Below are experts of layer 4 (counted from 0) of a mixture-of-experts language model. Rows are named router (the router's row for the expert), down (a neuron's output weights, with its number) and show model dimensions 0-255. Each number is 128 + 32 x the weight over its row's rms, rounded and kept within 0 to 255. Numbers have three digits each.
Before each expert's rows: "comes before" lists some tokens at least twice as common just after its tokens as in all text. This comes from a sample of Wikipedia text that the model never trained on. Tokens count by the router's weight.

# expert 38
comes before: ".", " | ", ",", " |", "% |", "0"
router:113151166163153150149115142123120178067123100112108122097162146212146167132091117161184190087094128152130098104123118215077089149125169164129140093086134104096111150078164161098113147164182122105137119086106109097028103196140166083137150128171126122155119144175112182114105127152146133129200199107139101185125096116098138137096116129116128127117088131113128122111115127138119150099167077145107179104145096160123121128067116140176079098148170161172116135196056045123144107052162117180119130151162149158144083153141055098169108179102146143119148135142142179117116100148055196099118108130123152130138131110145127154140090170121142173082172161093124096162127171116165103106149142110127169100098140123133112131142136158137112103151073087160191114085080115177177126135164139
down0:116117166114143157172117121122108142155134164051077102104118085190177121115106089120229061139128152173075139144128101120130124125124144121178155111121152162122133135127115160200093118150084086150117115138194187149105090150121124115153158112112039140099122124136122172208094179045156137113145094138189143085143078134097144074140158104136160122161153163145147155117181174150076128121105134142100112110143155103178131096124088120134160140166125098073064118160152098121174156134101154239114184101098157128152108113143124086121144139101112121115109142111133106164124157149115136128066131089125108160126177122154151090068186106139120182126138190147097145181093139166134146113100136148136103124123182156046152086083165076088122113097115155111098113116073136091101103100102161
down1:177098097106153105102149071085165133175091105131062151127151065143182149167142093083087176105144088071106171128131115101122094092099138172127087147154093069106110173130161184165097147185159174129131139055159101176182103085151147108132115138140144154094129104163158042136133099133112161177085142151160104140068155109098139139109125119140136140129086082139078077095126066091167113096161118102113101092177109118167099089118146171138106111142103198132098135211074099109141100153172126115096079098113158176108140121192127136134129156118126139126144130108121167182100204185151124178079132081158124094113105146153159111108084127124117158149102081094118056095110136081119136150134102143074106095096097121119077134127116129168103124128169203152100118147174133117070101133118145
down2:130122134119121167088115091154131173124138128126138112098099051157166199117130207132127114160157158121131093152128171127098145163075128156121165147060141127113145131144161121106153128094134123136112122060128142070146093102078142159181143149107121123140102143150139114148114056149052073115137135142169118166189165191105171167107120153194124152143143156142162108188186145090131096142094140091104124178152158077144097140169074121128138118096151117169147134127144072134106086153121105164103185084090109121089062091110100072092102170100157108137124146124147121044210089129138106110113126123106112106193064117112132098052148162083107130097119186107132159161133147145114144142210091132145117140160122171123116067072138109145103170091122114109081126141153181085148146080061142
down3:153140110117138066109121080101125105125129084137123184131109152126119117125118105119104099151135165096169125109121111131115172117094155121083190118115151133167165203087128105189158068142142137138157133147070125115211161098054046117100071118156110090120107138114148117121139155137082125185193122128089148153199157129145156136120091101144146138158117153154156089142095078093093104166147078133134124188137106113144117127116119149151171152105078009122093098089152170129108172125138077234124110111064117103090140172098132106109104122087133094102149148157175117088127159132124122121088097120170185099145130125122138112089155114088124203109160120171111128148166066141101127136118148074095158099170104123118126160144160118076175124172132147122045123179066086119103137174152151
down4:172173153125156106114198141150113102164173155118140112118100157092183149114138137123167109122129125170065178060115082143105089136133122136174151071099160113169174064170078125110179131110125165155141156109151085131084156112157107091200150153100126109130218171126110071170139086147135099140092103054120089129118190070119076142134086104201100186165107126150142116168135091108156177102114111082122161111135101065092128125111120111106180070073147120117130182150129164167084147185124143136122104202141132158152146148174120144151161198160178143105194141138128138148137198087182111127130074166104102131108158082100074131134133121143168152059139128136121126134116163103168137072107140108123147158130137118154115114159108139096138132114165126061144096111164078135124169123145157
down5:161134130138046082137172094146139133171122139117113132173129132156107123175127112112140151122108102115130099114157180116077121157118114130155135100075147103171142091138099153106143098150100104085153108114131079082177169179131137044119159154110113179124155129109121143131126143100134053039096128139164089152117138155051122174107120125152127095134076098163067088141178137127112140194133071118148126137104132075103136179129114185162120187147126201138136163139125109147196098137140105114088091113177089081100122078134098152096130080187175096135085135097151108117090130076150101076182104082134068180100180172149156125111139144129107107120112152076112176164114142134096102137177144170129124143135134162085118159068097084101110098169114072105107080161103184162190063117103155
down6:130129094175144157109151142134132156155160160145082133135085070065131119151119073076113172092143156131189104180106154134123086126141117120130152118083170154173130096183102076107195113123161131100113153170145158055061087124142109147130166172137157197123220100177140074083175100106068150174156137115109108111060105176098137167148140090081148154130151126151136168159173092153138137114120112152119130117079144160112113116166161148141080127131118156146156143119153175174097119116129132083136131126145148076193164087115102086121135123130157124140121166130126170108126089155096130000122151166133150153150133151072081146149174126109132115096129093166083125095141161085101080136099146105168119103165164152194111074121162125117094127145117165106106111158119191107120102194174126
down7:107121133137131081132086047106176156114098123153123067135168109099145078090109134090162122115076160181100073178156146098135121092142080091144173204144159138175111139113139084078212057169172138142169100123117137112111089150169111110119133131085119098104103072085140116133154096139117069111145100132117159173112105083139140125160096133121136124130110153181080106108101122107090175094175108130126171133126111178118072103142146133161133135134167109132128096127074155109179166109134226108105168142201136100122116139114149157169138127128157109107108117192196217166154133084126077125113129110146161088173111144126092099110098113110151133145100123133114088177130102177144113128054092127122153160085158152168119124203178118121118135144115147081129078218083108126162153103168135

# expert 41
comes before: "\n", "\n\n", " x", " Chevrolet", "andidate | Votes |", " list"
router:150151151134111152151181122084169193054094161153152108134145161154136148109098149104104146075138122147152147155105148139056146149065120158114133132177113092095116153103157120149063162161137169127137105082117148126028157083098187119128135134116168153118000148059125160174155106201144108140146128134108109152106113165121135113188117124082152104110125132071148122138090130134098099084149103142110131086114114202138139132135107079109132146144154118140077138178139132160126158068113127176110085156153090109164143087126155126123106176129125157124203151166132147127094164147085154146104122113099171146188082069163124104097111139154101140122150120166122093146135132069088152100153120144112148135089099163160211125145120131112126090121093081123177107115143133176118137112085154
down1:140127075132108142081078113092138146151088158105173156072205115091127098071149106144114091085117115163114151136123122131138143064164130143107075134083133169150111125156097095160147132125133095155152148096157103101136142092130173107165114095122151128079128108161108117066091104139135101077155187126185148093090062194101130170081148156149113137145105102162093126153102102101129149077137100129164074115188134154097112167124169124096172122151197103164114118129172131116124178151159088154124107096093192110129138076172102068149146136099106128154104098108164150179111105127074092100195156125153147119148091168068111124051079139126156062119200130139119164193107155093076137126093179087172139070112113143093184141116185088155121135086128138147093174077140109092109144115149074
down2:088129108117162170188120158176186152173172172133111130144108165136125085073132110089149117107118177132077050108128159138127126133134099161096132080148170113159130151086117153132173109129122126204113156144166154141138126136111139140072127157099106127155073107149173198168147084172121154070095140131166131131169127165136109111139183132089152115180132082135140168122133096082139062176184146091081124150199120129135108079112161115124168115124082084138178097181176125144171125099149095116133118157172143088149088151125139185119051136166148110160126211163163173072127151075177176108077117152115168098107128111174138154200169090119093121153101125136171123133106158156032149087118145178115108113103122150156133144108138108142155104099122130150142163153107181080109086179142101
down3:117162077109178142075118120164174147132102149082169141136144155152134142129131175134129186101119198163091085089100079130155114119141089096160188136234138128181170100132139112118132098151156140146127102118127144159110100140181113117124012149112151196080105116125100137129111131069147100137164131100142155132183150111139120114186123181120127130180142086143141129137088124131144166125068127148154079131127126137137125156117167101120088114158133200136142123120121112120077100158171125168092149150094121112162119155179136126051117101132159162155129128102118177103216113150116101148134105094164085158096154195129153167078100145053113169150099108129127166130076063121077112162113107103139089143108120154103178164097194086147119161124218133129144135141107085144064099171183138
down4:134165138185126172124099113100134106095126121103157202175124160082184157084095126138159063128096130085161139084133158143195148111092096120071137151115155121138110082167107100119149143082128161118139097115118132116053119170125104129171120161079152122156144096113118122184180128181140160108150120180135116150135113147146112113100177130206112134164164118106137142145121110135114090155100126105144126140087152122106184149119129095171103175099198131080125161125187107154182126145113169186193069092138129138184180094197144111126142164117127178103196066158172082166146155199191109046125172123119154083105112139148122163098091131129083095146105136096090199116128144145125128170159123170134130074120163172161121136136137070071100124134115141164131121081169172108108158152114183
down5:155090133160134121132141146155145120055062132143137121097138151095117200121107160165204139100190130138120142154144167148164111105105097215135180112103095185145119133184133160122207117155128121142097120112146117137158117140099159091133183111144060111116114119160123176077108111143147142076184183121123138141107131148161171054129121106099199182159094055105146123143048081168121137122108145121172154138131218135132163120098151168111082141125126104147190154090127167147123117082132121152136124103101170138140113138140079146166133186144151146113120135063068071106146130073156083113151102098067132075174150132115138107114177115179065123092140089100147103148123066146146144195124134113115190165142126081162106124121113114147165168141114115156156163159129179152157101133173099
down6:168137127157089095126112112136117162098064085092129149196117133124125139121044102125107131151074100084118099126155157109095166140133130097147174109118125081088114117154118163141191151141153152087145139127141189126122086220145111158115098151075138190130082140177091062090120192132125137163156092123113168117124102119094111176128096149127103143146111170159119105148107132133191104160159155180180156162214150102163145153181143154138177072157104131098166120144137116124163101128093132129154143098169123071142124112077158120111182188137120100147168100107119123181161140094127166164206091141149132124122196144165179092151082168096136148118114166105107141141140084105153142191183089149142063133193143114179107075158098162141155125129113149132103111144165185115167043114112104
down7:094125135074137122092091169120169104152147102141133123198112119102126147194121178105118125136116147152126073142129132125100128145081085107153083188117142136168145130156150100126177107139133093112107114121160172081158044104092128121145087170138129125124093116137094111129161172186128196118140108160125203109134199109124049107138188098157161171132120158165131137165108093168170075141121110127158161098055136109161129135172142156134105165074151127094122176132132154081150141137187119150123163121092083157202091146161102155093124099042084097159090120045159116130122187142168142086172090133163083152104131136127125122121080103117118104108105142128093148127164107129186151179070133147136125136151145148162154120100138068150144076191182069129157107100144162158144206159106175
down8:182107185170123125143105115151104139149154095118106141108096179140128157109126071108165100128109122109156141149121148188110151126116082136135113156127093068130161110110129109111143107098158107118091097139117137099069135068096125183128176116099155137193179117127113094051165153157160117082082100144181159150127106053097108164129135161149065164078139164122123168165145189106139069111183123129067098153090159105133130156173103098209164120162151135102137118148140213138159111128137103130127141092129163139166121152088090154080149096127104091132145115186113121162096151146138236109139139182095155170128125162172139124149112110254183106112154125108093126117128191168135159125162123166169111075163162128097104129153147079121134135141118194146077151151159185090141125108105134

# expert 79
comes before: "\n", "0", " |", "–", " | ", "2"
router:176139165123095110168107074102133145093149138173137119133142111146159132080059142122095158133167145093128109118140116172103155089100142158114115130141117077121139177076161152127089118146105122047168122154134104080049112146149177080134151171120154109151054116076125154186093107190146146142117149086196099139116121174137178108171099141116142118128099173088134142116095130148096172075217144122123162139094080184149148119163119171131106137206150132134120166156081125176124153080134115145083131134157151142082139145150118114108151196160150134136149196182106122165068163182045138160189135148133194125143099089138112052104154177077143110071213160145118139154152156130088147092168122139116129170138098161144114094139107125129134103162096120143126161103151133175159136087120107
down0:093118063114142083094085111139126155126106175074202068167183118076121042114142130090098132130103188100095094084118119092110111139159168156154123114183146120071108178091135117171179145135137139170159136117146107173106079105103212170146114097128138133100103147038114130120101120153087119170135169168089108124139080150109156156155118116105105131090136098153123097113123095143071127139150110129086083119143132107093165150135144140122095083120131121146155133180128143187099192106106130142152136124100078156113132163136095083121132123159154127104101149110075165154168104119161175133152112130075132104046181146150133195119174116156126108179153122164117133078152142081099164156101116127136095118125061158102124060108109155104104112134107140066079230111076125098173094106193124
down1:130160137192089114082178198143089177188172070191094084122108122143065124108139164150134143095193106148082140100083189147128173135106157100116101137109181194150118136158094163124122096170125169089165162185133072094151089145090141110104220110114213153135126131147103149076130126102116128192145091134139138107115194142121094096162117152154116111107014109056098113152099148111109119107145204149154125161132156094147148153133117137181148155109073102160137139145141106148166105116207149137154170109144159124126115149143112126111105094093116111124125162105147196121123176112122158114170133168159111113095176180127118150109167146145147138087119137118108146106149130148150116110096108050213139145191104123077113130150116137140140145134157176145125163077112142090126149111115147
down2:123162089113119093064143052184176152124123111087145083146115099103101118158161147119097177138135151177079145120144090053142110151125180134145080135139133131150101113167040154157112118133171128131130130140117099124159092092063138136076111175114120126164115123052160128151120110155093096066180146152162132147120156134112155140159122159158125097132151111116112132100105165063152129098128138076147091126076126164138148193157170112100149075108134119132135140105051140068109110150120054109149106149133142106110073131078078179062091127097125130134159107135117113142149084175126181124130113108153123141113175204157064139120128144207105107140133149106101135048120170141155131178124142108114097082050111151114075136128084192096130109170150064141136188137166140108191086135144104
down3:101102137128101123144187130100141118143150147131144111208128175141143124057146062154040101136062155164095173113158123171155079086149161101091120111135071128165146092062150106140153152183136098135098130116138151078168139154187147136097075139107142149174173163101150117110122135107173142166116150140130131106107101187100126164088140099082162114142111099131162130116144199158136118195109101114091124117077102123080139063104099115134129173104124108120159079163107114117096105101054109160102148163116050189156145120122122103128132128120167091150131153163104098132146140139158108148089109158104079114114136084127120084155104106137098129116125158128109072120126152227082109136058097114121083215172140142183157129166155127070117121146130092166132094085079060069100159137165144
down4:127114105135129157110116141115072059147084079140087124174139118114105140115128154115109154157107073062175135091184115088148097085116091112129142130130154111077191127158162102192168095110177127093114098134118149193060126099200125133078132122101138156134188167167115127160140121144126107121119122109182145108120147136104101135088138156126150161119111145095137152190096118141141124123087071105102193173147180143117091110112073138104140078086159131143143112128122140128127106140110059159147126100163087119140095144081096105116145137203140155126170144147123077122177136114158104103103219185148045116136103083045103077105125118086122112139138155120120115128163124084123100093146127158142072128108143077155124117220102133183168099074111164175088089184113085160151154066134071
down5:157218148118134134100142133179130156121175169141148119117138167152167168167121141109116123122124138115119146120105132107077146131045174095140164101149154171178139127072073133144111092117137151142119140139118084151051127111068160159181159117115185103138143109106077129144128108111134136117131129047079069041100137140139104142156087148124117123143170155112075103164156111110074155080117174077098032122155178144179053132154129148148095118151110075142149108118143179113135112181150146180161182083141055136127099109086133165179110146086144138096151118111143095148097083163168202123125100160148161145065162080169129109153137104137103154104116174096154176161160133148099155150089125145153159106133179139182140158148063132148144165057151103133094116118115096162147144168123122
down6:120080154123110155124066137124142147129092150110073128085108147132119095120143141077139077098174175142151102112142113144148121114180147168090161147079145129097107086128110047158141153108089139131105113160110198124118118127174113088152134094167096117176086107098168056140131089105145177139134162107066140137137127178150159089172141135164149145095168125153071145147114130166225108166126117157168142141090111051145082128103135162095115120146173099144132110151139115114161098131108105146131172093128177091160163130135112137118128106123125081137125197139189114085132137155132126115191158081108180071174117117138141150111077078117157099133081189119186182113147111087095020107129140136121138055162118129134192170155099122084112103211162154139144096114117190150157114131075084
down7:110155139137064102127158136179106097080076122153156151120159146086142132132091109093195157133109137064145145101078118148144214128075093093118084138199184085079126162114085126139153119151192109163146140147143217185072127148205153102136138056060135142080064094085110120162121143120149144119168077099154105178077134104120124200147147143126117134116118111126121149153113116135129125174132082146125116102131084157126141098160129160161106134197181121123102168098088110121131114075094125167160112106178128147101134145161119135134163113156117113103150132162093186111183105082105109098147160130137112069164102204168152123107105106146113124101101147035106152156121107098173133091154071138128090118140137141094136079114084150156144135128155087114067078131164176131152112089085142